config.yaml
n_layer: 13
d_model: 192
n_experts: 64
experts_per_token: 3
d_expert: 96
d_shared_expert: 192
activation: "gelu"
moe_layers: [4, 5, 6, 7, 8, 9, 10, 11, 12]
router_score: "sigmoid"
normalize_top_k: true
routed_scale: 1.5
balance_loss: 0.00281
balance_bias: true
init_std_router: 0.0279
lr_router: 0.00123
n_head: 3
n_kv_head: 3
head_dim: 64
vocab_size: 23365
norm: "rmsnorm"
norm_place: "pre"
norm_eps: 1e-05
positions: "rope"
rope_base: 10000.0
rope_fraction: 0.5
qk_norm: false
attn_scale: 0.125
tie_embeddings: false
parallel_block: false
init: "uniform"
init_std_qkv: 0.0487
init_std_o: 0.0
init_std_up: 0.0487
init_std_down: 0.0
optimizer: "soap_variant"
lr: 0.00422
beta1: 0.95
beta2: 0.95
weight_decay: 0.041
lr_head: 0.00583
grad_clip: 0.5
warmup_steps: 200
schedule: "wsd"
decay_fraction: 0.759
decay_shape: "pow"
final_lr_fraction: 0.02
batch_tokens: 65536
seq_len: 512
doc_mask: false
train_tokens: 385500000
steps: 5883
dataset: "wikipedia_en"
Below are experts of layer 7 (counted from 0) of a mixture-of-experts language model. Rows are named router (the router's row for the expert), up (a neuron's input weights, with its number) and show model dimensions 0-191. Each number is 128 + 24 x the weight over its row's rms, rounded and kept within 0 to 255. Numbers have three digits each.
After each expert's rows: a language model's description of what the expert responds to; "comes after" lists some tokens at least twice as common just before its tokens as in all text. This comes from a sample of Wikipedia text that the model never trained on. Tokens count by the router's weight.

# expert 0
router:177108098170105112157153123130126130107144125147147105128153103135140124098125129136151133079105085123131144091120134140115125152123145152110114115107133102144150114141081122137130104104131125086148180142110109130136109102099106098131111111093130073125139133141092137115138102088149142140132137082122098123113140131138125151145119143160112121115165125163140105150125096093189142154123176079120146069103113153119111126142140128128177102140123166124105161124129149169155178159138175118130157129152148088130122103128123110132139147079159097111132121123114155115145137059154064099
up0:151118129155107103092130160128118119139132133111133141124092093141116123121124151100125144112123101150130145125124090132121157189112144103100118131096085077201109126106185159126143102137149148156107147157135152131139145123118115114122142088077172109143162107119151172083067115133124130126142120093064167147073159142106111108138157108117105108107154149134127147119121102095098120122136140122127109098136133154159117157153144110179130108096079122120119084123142144101142134142129166141153157149116138119100168098155145117133131079124163130104116130145136174113116124131122147114
up1:118080101117107114103145118118119169156096173136147092136150105112116151129153151159137116106082110133113145145136135119099125137128112110134100128120124132117121136124140119097083089085133106115151167160133136096141149150152137065135154156121102104107120109125128121081124180117096140116114093091156111102124141150123084112071100180160123161115137100105157150104180140110084141106128162116109152091129147099103098185137116149071130097125126155134092133122142111110159135123107142158151145130094143132153110126093153085108108115133107109120102135137112126113162101123111083122
up2:137091155107130124116121112079131115131148149141114117113114104072100129131167126155134120164141158125094101122084173132111140131152076161111091133128100118149130125115132051142063140118135122123156147141134135137121147136117142157125143114141122098099136119144143113142141118159135098103165108154117129137150095115176165124153151116139177136136103100143099151159116077111136132141143120127152130104086144162113114110178130145155134100146099118147084147141153144167112123151119113141170168157143171147122108158098134153157103140099181111112156130139151118076134107164146160149
up3:133124118127150127161158157118117113147147139068163110134140120148130143145141148122133133124124148106167090138115125090117135172101128125137173142114112108159123123128098132172096122154152140131178136136120089128123136099075130166138138103103132131130103090141083141101126140099117131123125143137151082157150155144106096164135140159108119154143082150153121102097160089130120114091193116120141133154136130127091164122146173133169107055158138148137183138100120106142133134084115147153104106091151139124112173118120114119144112182143090126126135103154144134101162118125172142129
up4:117160095120101170110140119111122088076128103125135091115122112153110152113127080124146123130129113180123119097120120129103153130065112122088169081125099141097144158114134121098143115092142156103133101098156117118148104142098172150115111128139121112148163146101140130148105135121119174162135118134110112125153107111149115127127075111151146172143160083106121166159113136168085172123113140137096146135100119156137133117158110130142148167098138169113099186117122111144147111144135156160165166149087108135151088114160141125137149174149102160127141153138145122165139134138130151139
up5:087105158130066157160146150136152093106126161148149118147160132142107130168171107150144092085096116149122111152181092103143152107150105130131151119151108135131140172140134084152112103114194081132139147156157109114163113172145103163105104157106124133164116159124109112133115113133168110156131109127125126110096150172140138140143118115136134162116103154106106110119161153110126150139124175108099106107138150145116112144139112176109122096130128154136099118110158104119123122113075131135166151112114157110175128088146130118139184142129101132117114095146143079124140101107136119128
up6:107146138129125159101131107097127096150128127079158095110139139157088158134068139120154118156125176095111136100136100178107124105123111101096144134147101106136130126144128134128126118137110145155124108142156150148113140126144126157146122099125119094149122119080079079118124133123139147151190149110136131197171113120121148141139115148138097154128156138145151127119106159111139151145149167145163129122111140165143113148114114134188170095127090125098084148144118093123120141160138135152119132090184097097114124098126159149141129151134095107087156121130108147142171162116180144124
It responds to: Table cells, coordinates. Table row ends and cell separators, coordinate symbols like °N and ″W, plus odd mid-word pieces such as m-au-veine, m-ah-ogany.
comes after: "0", " M", "%", " P", " m", ")"

# expert 61
router:136154118116128144155163114110124099177109114104094124139115114119099144108105135139146157145147135150114123131103152109211158150140137152095113123084137177172157118130135150126113114109138120104151152134139136159159137080130118145136122117138102096111115090138099105123134155087156136114125154101135144113096157122165086136114108135104097146114139124158148142146137140077097138139129141149122132137170120105152169137169128121102173192134087133076080120140121100147128101151113162128095153092151152138114114103119150091168129131142141095121178120140097102102104082135106115108
up0:082107099121126136131143111136162118134082129125155136135138121187120089139055166133134137100113147154136127086143148098138132097147125146121113128143113143148174128112096132197104156120109138121165120122145149142093151162113109114106114159113075105116130110121125115123137096089114152135111140128119102150114140115098134143109147134132145139090114175149135119104147111144154156126158118098132132140107147140127143130171114148100162122145179111126169107094144093113157126143143138071102139107088110138141095124095132150126180111099143093081161132093161108142081163129163163136
up1:143137125146096164136152139118114130172146125141137089105146128142133157102130144130128125108123170174131141128171141213169112172125138142166156100126081142135132121143077126124115093137119107132112135168166108140122142104110130108145121110158159122171067116125126117125090102133154118135133106120122162109154118115110102108114093121143176155114152164118124128138112084100134162166128128108132131163130119174069144135119137114132158072154154133081120142088097100093129117126073091126122159123151120094133144139159147131123154143151120129122126160153121119135162183124126115120
up2:134100139117126063122122088114144120118126149115111112135177139123155149097130144134179124160133155099110160122086141164108105134119120135089127126108138109143165103124146111119147109061150115158147117132108144160107127109139127132135130119177098098184110116182106114128120140133094121149113134091111168107111113092159098091055109115058109130144174098128137151167135143122159143157121077127137114121102093123129111125138153147116118130139122107072119135134126134138119147139147151146142134124133109134111103112120126107112130123118087151105209151110125118113129130072107137119
up3:153105130141104175179110110114097126127151123176129121129157137143105164105105100102134146133137175126132095140141163129132142147134073140158110129113114140119126138136189091077168089136134088167106141132136110131166153118137152108129103137134093159094141131089123127162131114069156125109177123138124126143092150123139085148147108132130130134131145165141132086108162168115129192124143146137131159125146101071160126178135103148114110097137108138145153082156131119125131065132105130137123126114120108102088138150118138129129094142134151114122110150154093118103124103109118145087
up4:075148138104110116135139111110142115146101105092148086125149133127105149121150126067130104145141146137137082115131123130190143132145133104104096135116106121183155149106135101081102129128139104163167136146120153168121098135144112135138099129142101130125079141114100112135112122151134119141147188116144121128159106107127120131128089117101160155118146145150119144143109099112102125120106138148164168152161128140134155144111141095134113108107118133123127106139130103151165156138091148099143123047143101173138161145112137122154175197130149145107096140198121105139101134128136156100
up5:137115107099150144163182108151115111112132132109121179115122172161137104129106158146154127136110144090121103125172152131157120098148102102159118107131125112134161157104142136136137129087136138142130118147126142120117061146182119120168094180148109131122120127113121098115137135134164137161157147152132164102156143147176105131105076162121142067134169130129118133152130174145138094140126124089175137129184116123127128114114133133130106113121099107090136089174159132146144136139138159134116149074168117150150113145122158105156119134138111177100145117137103153124120121157103100088
up6:122163148124129122152103162102145149104124102131126141117084119133131104105088099146116144116110116102103132134079108124111102145148144112145103129120162174118184134131166125167101128127077119102096152155105142130131134102100122128159139107103120070109175137138138074150135101153151118080131114120130157145154150140169151099116109123117116119138139135130156151171136092121100137164142149158112085114120122173133107076156144169185121137116112108099149126186141136162181161124150134144104138115148137142127165124103172136109135127159136138081124094126105111154154095132117158132
It responds to: Name-initial pieces. First letters or syllables of capitalized proper names starting list items or sentences, such as St, Gl, Mon, Ro, San, Mc.
comes after: " |", "-", ",", ":", " by", " of"

# expert 29
router:138118110167089120122142117132087123122086126089149089152144108139135106110117127137109117165125107165094088109093133110155129163141110151132131090132099120131128146167128112136094142099135075095132126144145126151104074097098102132123162130112127118126081087124132122070107155113125115165115101130115117137127150089145060130145111153141131129072146115146159116141145104129131112180145126134097146076136149120126131136113094136113147115110150162101112114148104138178116087154138120156105161164175137133125096129110108110168102138086132121158147113107116145166133117109186099130
up0:112159144130142093107114140152098089142156098159116151114145157126139145128143126124171108171128139129112131109082142141117132135102116108096139141095107140145135145123141150163104143111094096121170123111131142146125081125098127095140117126094132133137152102130103101119138131129173127105110141142124108124165135115083150089142143082160131162124123166122108169093097124147104114162157112125075089115132122138097078125082092128108107151089127161131151057090139124164107063128143115148144129090153110130120154133141092136142152161138116116144162104131101136117094131131063106163
up1:128130124116112095148106105100103095127144151126077115143134113132141164152128125097099125081145149134190101150076111144141135112147153131128078123142131138118092131095122105118121144116110092139084100148121151109112123119123124103153092131138136095179153118127137165116112137114097119137141098164119147141167085116105110133156117153073132105160106135156189127128100124114099067150130193152129090135148127139149113121148148123114134114112137129115141162152119132176157104115147133175150141132129161174156117127146158092171097116160133103106144131129131099084121088092140109145
up2:129181151175111164116110148141145128136082120090128119121126130119118112157133138151127140146112102102106148119093140152129142154133091124154136091094179101134127157141099121119151127139104102088163172140130113118105126108142115084139113160117142150156132121144085148092153114132180087113132118160129137194137152148144083156093105109161136101114152141111120101127121125102130112116121117147123157127109118139127119135127169173132135094116127138112096107131155121092108126177076113137149123129131124129086142112092161186135148204146136081104119182113138114108138125114142088133
up3:081099131118144113160101123188154117112146085167125143171140130150121117147148160144118125153120144149131093130129115122141140130127147138137077102128129128153125084159141127140143105127147092108149116138144146156112120092103139145119172121125115130153122141108120137136188129124135120121175111140150142134130122173158099167157105154161164132094154148104107161146145113123147117138153113098126136179131170134113134118132150160119095195122135149094135092101106115144122124092138085104153127137170108178110156141093079164111158103123124165130134104116103127128073160172171114106
up4:169096147122136137168101171110186106106089164123139118126147140139111135115120131132175108127103123108095086140117101113142094135088138142128149140137114131112105110152130123193130164115129122138145155140142136117058080099107178142122125130142099104127140127151130130137145107102142142136127127142116097093120127133195170131110129138129127084168111149123141145139116148120126129127115115152139103135142097152070141106153160130137107176120096111120085115113174136135119107123153162150100102123138105176128163120087139122095141095122161142151150117158120168147184103171120131090
up5:123138138094102155081156139121113149120132102114163182126154128090096117123113092155119088161141118157105148121120143119101140130163180147118129090136118183146170116108118138145107163138153100140131111140121107141131138082133066128136100155087142110200146110144147126050096107140155124120130120139111188133122159151101144137074127143103151122106150140118104111139133097118113124133121156139096143150182148124137108132122116136119106146132153137124148114134114160148179120148143149104137134126135099126125081132130112141119096162126128138125151106106168155079089142100151121158
up6:140131111152106080128138122124110147144106129101092115143087117120127115156160144140180157130124133120120144145144144111135148109164127117130135121130144113107134142139106122084091155099110119119153113154133133125085143140092122083143133117174113113143148062118105128098137157201158147153192151142152145145121130103126111091165136146137160168087179168164117141154149141086118128140147130145128090117129138110122127110161127190119133137134120119128123145114117128127090125094122146109166098142116090102096107103098128088129118137166147150118167161106147147179124133121166174165
It responds to: Determiners and possessives. Articles and possessive determiners before a noun, such as the, his, her, their, its, and possessive 's.
comes after: " of", " in", " to", " for", " on", " at"

# expert 33
router:092145102137126134154111103143132093133115129113108134038181105125122145142097158140132162130173116152147106115134156095113075159171129163112142128073155159130147109139137101170165097092119114108150111121129147159133167132090085108149122095108060129138134120162100093124105127116140150145102152129148136109117140120152090138129102109112124117112152104130122093150140137111136171190104131120122147094126115129109168138168124137142141179123100115115100133140132085151106136140146164093115151134124126120140120103118103127160112148127120117121106136143103085122099082122122114094
up0:101134120121114148140140104170125094108117157123153133080169111151083129155105113117119156119153148144143113138098123092136123143127143066129106120160166137122169161134131087133141123094169119127096099131153147133135125139129104122105133162122113183121160121127091131143111155100115130120116126120188141090163184115083078158130101105150116125119132158151135113139107135125164111102141140091114167101125139151167119091139166139112134115165125119122134146107117107143146136175079159141086128088128130131143136121149118171099123144128098136153130104067121106071138142104093094117
up1:175140129109131178117128111108159129155165178111094105132115123095146104149108113078141097129139128165120110147156118177129166115134084140167149133137122114141138150139086133168088143135126157089107141161097133097170111087142160125137162090149126142102113155117117129108116137136113137090157130132145091129084150138165147123103120139157166145097136134111121100146103109081111171164144101071119133116110144154102135145126119154116122134115161110109141171146159110090102131132145135084088167144128117141140076155131122147148142141127133166138094164100156120098124128128100098130
up2:121165094168149146158126124164136105147131133138102112117152167150122086121147152109134129176160157126112158111143129173093082119128116145123099073093106106117101121180138155137070118140142158108118134120144112120108142105117108130170096119140136107139126140100149117150192167134183130126104105116135147126088141166167069132152128108136140119148114151075095089145101150139113143137178168123130109119120114169106134125106087139121080155167101154162139102150111124102121110121133129114096080150140125152138150127133143097142109126117087151139132138122115162100121145140139117125
up3:117155125125152131087132183146141063113102099118151135040173110144110115114126160120138140134190111121129161119146169165108133132120133124185105170131131168128123118120090103137107107117131145152104121124116099120112114139145153120113121112170121107142090155129120156117124127099182113133107147097135150190137165142146095126107110133156144139081145127138154120135141112101157145151165150104126109111103148135125145173144149082111128182120097114115140145133140139141143144138115136120110127120113145134165168184134152102140093104128130136116085098126109124120131134146105152077
up4:116124132090132154113150125139097163156148143104096128118149096125101149178121088117152114132114118163153104092162096146087104144111124101112117152112141121085131165165116126136124084138140132136135081153156132142123106120076111136151113158112148154129107069127113122149143093128076160141117134098140121175119128128126139144122163138112104141114182124089078109150092120155141136158091166101153124129144160131080155134150100144128129122125112114139163110113141099121121123098137147145095165098131147137147174121123106111175142092127135149150163135115104064110116107105097107085
up5:115106120066139079141124131073118124112083124136147121083152173147148139130150153113157119149169138116109130108114134110113128121128125094089123120080129133106136103172115093110113097105127105148168148130139118126129080125117102098123126136138119114158158124157143102133135122117112147129145153117128173101141166103094135118158172064105143170091118135165157142126124123101151170141119121064139082131120124161157140095124121112116155138133122167129163137117077106148098123147113121095115137159131164100102110100124123084135135139110150107098137171122096083132173115157114123131
up6:129122123137129106144138134163118143120103140143176070142141119147084172108157103102144114136125143121131152125136121149141138137080130146104174101109147161132143128150150120124184164097115138149131142170144131135128109093147116098176071100128134138086135136167143170133134101090129119111118134110154159088150155123149145141090098118111147161160131129144122133142129151131126124125090123131097157136119131126130186188121136115164079136109078090109105115125140104152158090173148135140132092138149100093097130086109153076121118135152120132143161090145105169106103103128126137119
It responds to: Mid-word name fragments. Word-initial and mid-word pieces of rare names and technical words, often after the or of, such as Ab, Ar, An-tr-im, ed-ema.
comes after: " the", " of", " a", " The", ":", "-"

# expert 42
router:127108126158134143144140132106139125128105140171097116112142100153179123128146163132117162149162081082093150137099175122121159170134164127079120107111128145122123099126103146139146121146161105135132156163118109145145095156082148120177150116102126098140126080147128137090129113111142146105140102136163101122139165124131118138156103144120098157122151072087160113149131141098154151123140154099123119110121137160169134125127163099099137148094117137117135126148158137176113104120173167123120147177164130122126101151127136100180099144103163129135183100099105119121119126103169139096
up0:127126162143129127129176098115138144133140092148127123116132126081154087187115160160122161098102119136134147066129120105171158141121135119146144147155144114119152125171070110117176127121108111140159156137176133109107130132135124109104143104072101095157103160136100155132122124165158146136117144140141115141117145156124126115195136115121141147140139094137122153104095126100094147120090125135111160113124120139158139129181133142147114119096142089153146139110097152135171100078163124132162180124079162125100143130132136097129140136165117159137150136162164134128144152156153118102
up1:094116165149122130110144164097098124107104096098112170143128115166171097114149132124128160142138156131083124133103173151116112129134130128100147094176170146097158099096109139124120102098110105136158124153076161135146097103115114093110168105145128090083096124118179124094137081126133120141113107111123145134088149123164127094112181117126107149141139121152182132129112156135135144131122146115131063128119150121125150135161124108097128105146133162152163119147095134127087141137127156169176168130118133160136160107163146100100098114098115108151092113111115119124145146125127098134
up2:153123159136147157151150104129108118145134107143133124107140114120150105158109107117090144133102105083106089118147116136118095157094148144124122118138116142120128143115132127170117093166066180151116123169156088087163095148117078101137152139150121140090147087093130158110109110112151121111146139199111095152110138155149099122111152124074129102135121142180120108150140109134127143115129125143096147116155120145176102129166157099113132102108106116143153136168130102140112149110182134141148156141136091146147100103142087123130142114163116126124163128112140091144150083092173126106
up3:086129141125148140139129108156108115109149139104123118124103143201163124102160119121119185136135132157102154085168170146142143152141158139143108138112160154136140079174147148098119134137132146130162095124109107101155140119103154167127148132097080127124121123166131085166133173170123128157115110091170133104119164153135132134140115142151115117118128126143151171091082124154151128080119129126108146130132153110114084148150160090168126147110133141152139116125145119125162128118158158154133148137112130176154128109115161150118118134145109102141154153091178101099143096125166090101
up4:098163097124144107119152117115111114113166161153079140132138141144170120161120111175115117104127123112119129106101171149095104111145132186113128166074148159132145150082145111130136133123120110104149086109111119113130128122099147130110115138102101124138153129112119083137191122068153137160157135128153089128144143110142121142138167083110139110110142111089111142110132165125165113136140123127077133168103146157173129102079157146140123152116122093116156133110123121104159128123094169157094124120127118127079176115107138160124121125176097108116121127106152129135122109113124156070
up5:188153152123144141128089135141111126148155138153092134142115140139152128139184181119113081128150101113101157150147121078121128114113122144100178114117124157137161137118132092174119172117169137115143140129087150131148140152112138112161158123154164148119151136140133111143159086148132145114102145145110139137130111116145125169147135142116101155118133106120168114132111161132133126168129131177134122173145089108134104148123185168120113122133165117147120121128092110114115177120133130122185172102148100116181179167182117120122115124113135145099149091160157125142167139115124144116
up6:118131143199143161121100075125133120152123113077136184135126114102089116156096121114139142144093110102132160165141130192099123121117170101141146095110137113140105141111104144112140103119121101162075096128150126136094141160138131131112092124112096136157126122109121136146094085143132142151135154133096126134162124121103128121140141148120065084152145137170100137119152145131144150142108111101163146151110141110151109106172147173127132142145105115165108098144136166167163130146132094157134161158125139120116124136119111123136108122096112108147122133143053167120134154124121074128
It responds to: Table cell separators. Pipe separators between cells in Wikipedia tables of elections, awards, filmographies, and colons in infobox-style lists.
comes after: " |\n", ")", "\"", "\n", " Party", "%"

# expert 53
router:132126107144116111110160125140116115180117112092095141133112119118100130118163132109098137125146126153130085131103169137186126142204168125129091135116125136165167140093107141120140164095131092139160137148105105190132157134130145143099113109136091111107128110149146074113099140134118182163162141125145144142094164135155089110118103126114124143097152091137171121152116176130153137151165131120111124130138114121144135138162122163163117163130093148087131119142154110101142138159122116133157140116150123113115080152122178093106153148098124122122151122126084108131079132122101151100
up0:112202115144093101145119130132147161114157099090077106138145181127113107133123133114121116125182146142114101140164141130112102112115144129109124092118141069132114144113179128158142154114160088137145113141133136152131143119139119122154122144153122130121110140121100124098117102122139131077110150125128100101078144161151090083129131128104085109124119172138129129133138165108136117153180165122101052144071124090160087135140121097140172110108136142126129082173085109122105134124147107147168131125159133145122121133132128122097122138088132135132161116130119168121143132116124169148
up1:115167159170124098149169110121092127139132127147120127124104168124140170098129138077149169119111173133111100107130138112104100143102148120128105110126152112100150141114158132107154146121151130155115132094114111159147111121123156156104089103140093150154156123111179131102098158076153129111124124150126133133145141143100088138107152145155107128167114089138185107166112109139102109102104182151092130136156103123162121158156197133104100115102124107113147091085133110130087120130172136146085133130174146135132165160136100111108134160143100125133127135116113096154110119163120123132
up2:124117142126118090192123132118091081164081156153139149123125143134155134112065181160129108131130138101116129129125125114144093157171141103096132159135116108138146184110174134107121077157142105140163095107122110154179116126142165109150123095138115115123162098129165142146131172144129182118158144098135083145106152118140120130088111139118132107103084126108116136135116151164149104102119136081171141115159145109123119123087122096123145106096117165141147122095140133152087094112118123096124109106140139116152144137112108100099135140128125171126125161135120113173107162136128135102
up3:132142123163122108094158102114121161122163180107115141180098103122149121155098122144173155159158123139141119166102145129175133149137129130138106163133133159126136099161145135109147138110143160108155143124087117117131122125154159119156107097136114159141165098135118118139137164105115137113122153119120078100134128169124123109092076115129144164139122123085093149138131119122139085122102124170125159096109095142101119140149118096096110161176100098067098106138128110142151115139146157159113126127164093121130104168104123120112129180125124124072122149058129102156127113114138096147
up4:125143084163077132146109116132131085099137130121142095103143176131146147132145119123086132132111143112092102123113135136151141126174140123142100136140108134119104145106123120061166084149112130161155129116125139127140149164128098109123119100119128100114111110109151146122103105153163093161118132133125153173100148155152105160109098106148116119139091115147177100185135132154174129119118093088120112113114124069102151151132101144118093145119162140126085106134109134140138141102106122135155142178121139087112133172115117141132142123156118159146176169126153145128123143151169158058
up5:107091122147127134162153146204121139113091091103110116139089079109145117118114128122145157147133109074132108163117112138150103101137132098126138115084085148133091093125138128163139120138098130139189142139117110129104109149142139133122145125135117131136133081094100097132136168129121154161083114159124132125092136144161099117075060130115122113137139095125162173152155143107085132154135131138133124095138127131156095154119153090143101098108112158086155116152131117131108145115122137147143137114128169123148145157175107108134106133130148132120141089141131137125124118199074111136
up6:093108186076176090157146088093122133131117169091110172131077101134153079113134151089114118131151106132114131128138171151134130142162124123116182117106130133136141118089143168145107120112156092109155147134149116130105108117155133167120142144156136146160121155158100156128168135098107171136147119111098135137152099143144140120068122121079154158138142114184131128115149131107140119143137163161085112132158092130088125141165096130108136136146108137125152139169147145087144088141129121163105172136119116126136107163137138147100110148130152102096153129154124111126114145112150133142
It responds to: Name-initial capitals. Single capital letters starting a proper name, often foreign names in tables and lists, such as S(ölle), J(ovi), Z(agumny), M(ille).
comes after: " ", " \"", " (", " de", ".\n\n", " =\n\n"

# expert 45
router:123128116134114159125158120123112108156133148143128104105122142140110136101106148116118155182106139128135160119136174138151132184140155119125119093143140108162119102169100148127117145121133116078159111103112075125138119106090160135159108107144109141140135132145147113092116126092127150138122164151169093114060146106141115152127100151140129115087139120096133095162107112132145148165114120093060156116107146144124126105134120111116145127129117173113116135144112131116099121135145187124141129141131143089088093134140131065192118132121144104180149106134114182142136125061122118096
up0:114147119140090144141205155102143103155133136135136113132137133118089158123106066132110157117135186131102107114126157167137138155135131147109100111108137110105116124149117132121086139134116124141155126156121084131105138084141182157133136124189145139124129119143119122121150127117118102168168127140124114115129160108117128141083086109173142142074103126120128125145145099134121118128155149161132153064164135142146121127172109172129154122125119154137087122147135135123107099144111137172143131120135136150139127094120117078147135127104059087145135138124119066130138091156147167161
up1:164097125132134122117146155105099177130120124123114117110156183165110090141138095096111138104128118116111131136134153135082119122168176143125120139141122158128113118155107134105104050150176145178122132143164131100144133149132156131137163156128082149113112151135073112155128164129099111120141155116117105113119140152142108161162125187117110124157147089106114120132123144101087137093188077157114098102156122108130141130146114159127143158131105117137137145136110110127112109110107119124090128141137180147110120122156101098142108125084150145091154130114084144144157122084150148144
up2:087146116138162137161136095153081104149107139097102123155153170164112153153138170130145107127098211135134134123107107153103118122152130140142099095104083122153096101119147097110103137136103166136120085153131124129132117102123114095137196137108111151152143121115142151114102126099090124094136119120114147134130163105146096181143149165095107125099161146094147147147156138161116165130144150148153143136119116127124151115155136096148171097118151172124102159141138164146107125115154125133123137146175121143097097106144159109141151082119108138164099102155141136127158161109115124114
up3:118133108108106182148138123141111126122090142102131110130126139143086091105120171125135115157118145131094122141147108128141108101113129095117093139129120142100174126131100157146117122148110155113144105080149105120156162120113144150129142160125135108136118137126129122145131165100108120081149086182169128083162133116165120169108169132133115152162124121165129145121140123130112141146130123101116128136141168074154129154180132115155113074126095142111111113068143178136145197129146167157104149103161125133086126133115075097128136104118170145150100114146122114094098093120146125102
up4:154139130111096179126129125126106117149129125115136119112158107163131123119127147134149106152151144133140131089084058128145118122121156110096121115137138124139107114119082138138133092084168129087123138121109140102137109082112199128138142143152119163112137104094133150154128121139129151138133090131130117065123145140168131111135124142101109134132184146136121154090185127085113133151097126085153151120130100109121133161158157136122164136136166145119101130113154136147144152142117176113160137173146114093155108119114113102123198158131100159141127161176163139154107160128163142148
up5:103164120145146160133155146153131112141172167201098155141156116099145120167075175129139138140098147136118117105126113100152097139124115106111101121111124157129118128120114126132152138114120139132135140144121138110158110138096189100194139105113101139136095084097107133130160122126119145160132122127105180103097122113098102119116131138140143104145142146143138105152133140176099125098112138181122151154164154107121128136125146145134164167142140132110172114113145130149123135166126149121113075169116121140143104153127121193118117164103138114202128100118151075126153113121104124144
up6:147085170124120143138137125110079114181105128128169151132144145139080168152120141138097156122179122150143129114144149135137118119110118132108113087127112111126119140147122110153083155126139132135177175172124100106140141082122120200123136111091130108107119120157129116130137100075135145154121148129123132122111144140144122147136131158145129148148076129125108181109096146119098123140141133127133125131146168118097126153143136094125106123132140194152121085117111133094112090106165106122145163129158136138119130141149090074169146158087119117126151156148161139109167103167071131111
It responds to: Table separators and months. Pipe and semicolon separators after numbers in table rows, and month names after a day number in dates, such as 15 January.
comes after: "0", "1", " ", "2", "3", "4"

# expert 10
router:153086118157096116117126120127105135124119131093165143081117093139152155109155127129096143167095128171097134108162150128198120163152110124111130145149138114132143130133140117159107124126176122124129138167121118153095105112111171138119157140122092081082111127120128111088111157159120126173144123084085116138100161143172090168130145156152123166120136102123112110168107159114122116145109121142122158109164141120125141139130173128115168114105114127112149166141103109148109122150174131140128137168181149147142105111068121108178094144145169126150149121122128120163101132125157137124
up0:155119180142123133104148135136148158139124163142146116113098105166147136135147094162120128132125135125099128156111142101126125181158125128110153114109120088087110107124145144148060158134113115123093123134142138165144166087124152125080124104133137128120092105137150149099143123077106131167156131107121099118093126152144104121128169143133124129119123146107120124141171117175152104044135161151159136138092099144146102192144089136113113131134123116122116118152112105129105112150155166201173128116135114123118136122090145159125131131138144148128147080150166103144131151104090108128
up1:141177167120147142132120145169083148120141137146135117087131129163141100152153158129111154113119144108148142135101144147147144138149148122149157150126133148121123084123140101110055139136119141124121108137164126122119146119132097136104138125154127106127158122140117136118114117148089131140143144171115106139102130169139119098127112098097139158123145152183098084188159167169107095140122141163087074130134108162143159141109127080119173142153141125113136098122117135115147153101111098114150172067098098129144160101172128108147088106128109126146079111107154149132134132065121119121
up2:138096155162121128130167136143114150087095099098124099155115122111116101102142102177144145160124115136133134138117135106133141149145130120116165169119121137169162098148125135108151162135142084125152139116114147150144097117081114134163064152090126077109127166158119140136153103123096165138160144127110117153112171166141140105105153114136112125154120131111133173128166149107137105158130144149118125129168123132159131109143112129150131102133136112148154135196137126170118125125156109141081144132120089070153154084114132111170168129154124182116076136119159113127121100107141169116
up3:115156132154112174098145165153129106139090146122133135107145124119109161109145117160118126096125111117148107107126105111131146111115107183146133130139154153176119131154112127143106148111159127172120095091117114129153142183145100111095107096099129095081156132125133126095117155153088121132200107156096101098114129148140121086140100117147072120131168140122111135108109115153056126148094155155125130145138138131127129123144184121118118125140084110153133199141151154120163143150112090075146117137131135153108155099169122130150159128098118155144128155129120126128160117103133153135
up4:106151163117135090141131132171133071115125118111124132081121120186106125127085106102138153133148111126135124120114156096149136127114117106097166145108121100145117123081094121171108148126119149128142112131177124162071111119077125100130116155111086134152146120110123114107128097117073118173155155129100117091087145171123108147100122170129091123135093115130075123148143132129123099109113110127130117146122104132148181147138155098103113084115109180107154130118129077151151150110114125134155106143107141134151148122133117127111116066123128136128135108148164097175121116114173152110
up5:122075138148169118163121145141169182143097156162145151119158100151108203117100138115168126161126143131132128106140108141144152111065128157123097169133157141118145161090124149129141097103134111158116124166142103136100139139107119117099109112131162130132086099133121115133125169135098108185105128103145129084129142135141087145161142124137123139140135154139116105133117099080078156118130092101136134112087127149134121125091154169112145121135104158131095165143160124163135146118142111164170102137136119116144154107112111079119119120163137150156127175144086132161118115138151110119
up6:134124133112143132126093096135114108127113116115122060126149107137159117186134073137089127123126150154139119113116152061137108169105118126122110115161153109132113105131146153161130165112131116120161121122159135088092149121143101143145106117081153120167090114112126089135167152148120160125139100152080130121169107092088153133128149156120081122189174097119081129127147139153130083141127160111113171097136112148123109131119142135169084086157120130116133125107144168148118102117145127130177140134145118151166161085126113110119097131148094151126141150142121141120128107137140095126
It responds to: Articles and "as". Determiners and the word "as" in running prose, mostly "the", "as", "these", "those", "other", often after "of", "in" or "as".
comes after: " of", " in", " as", ".", ",", " and"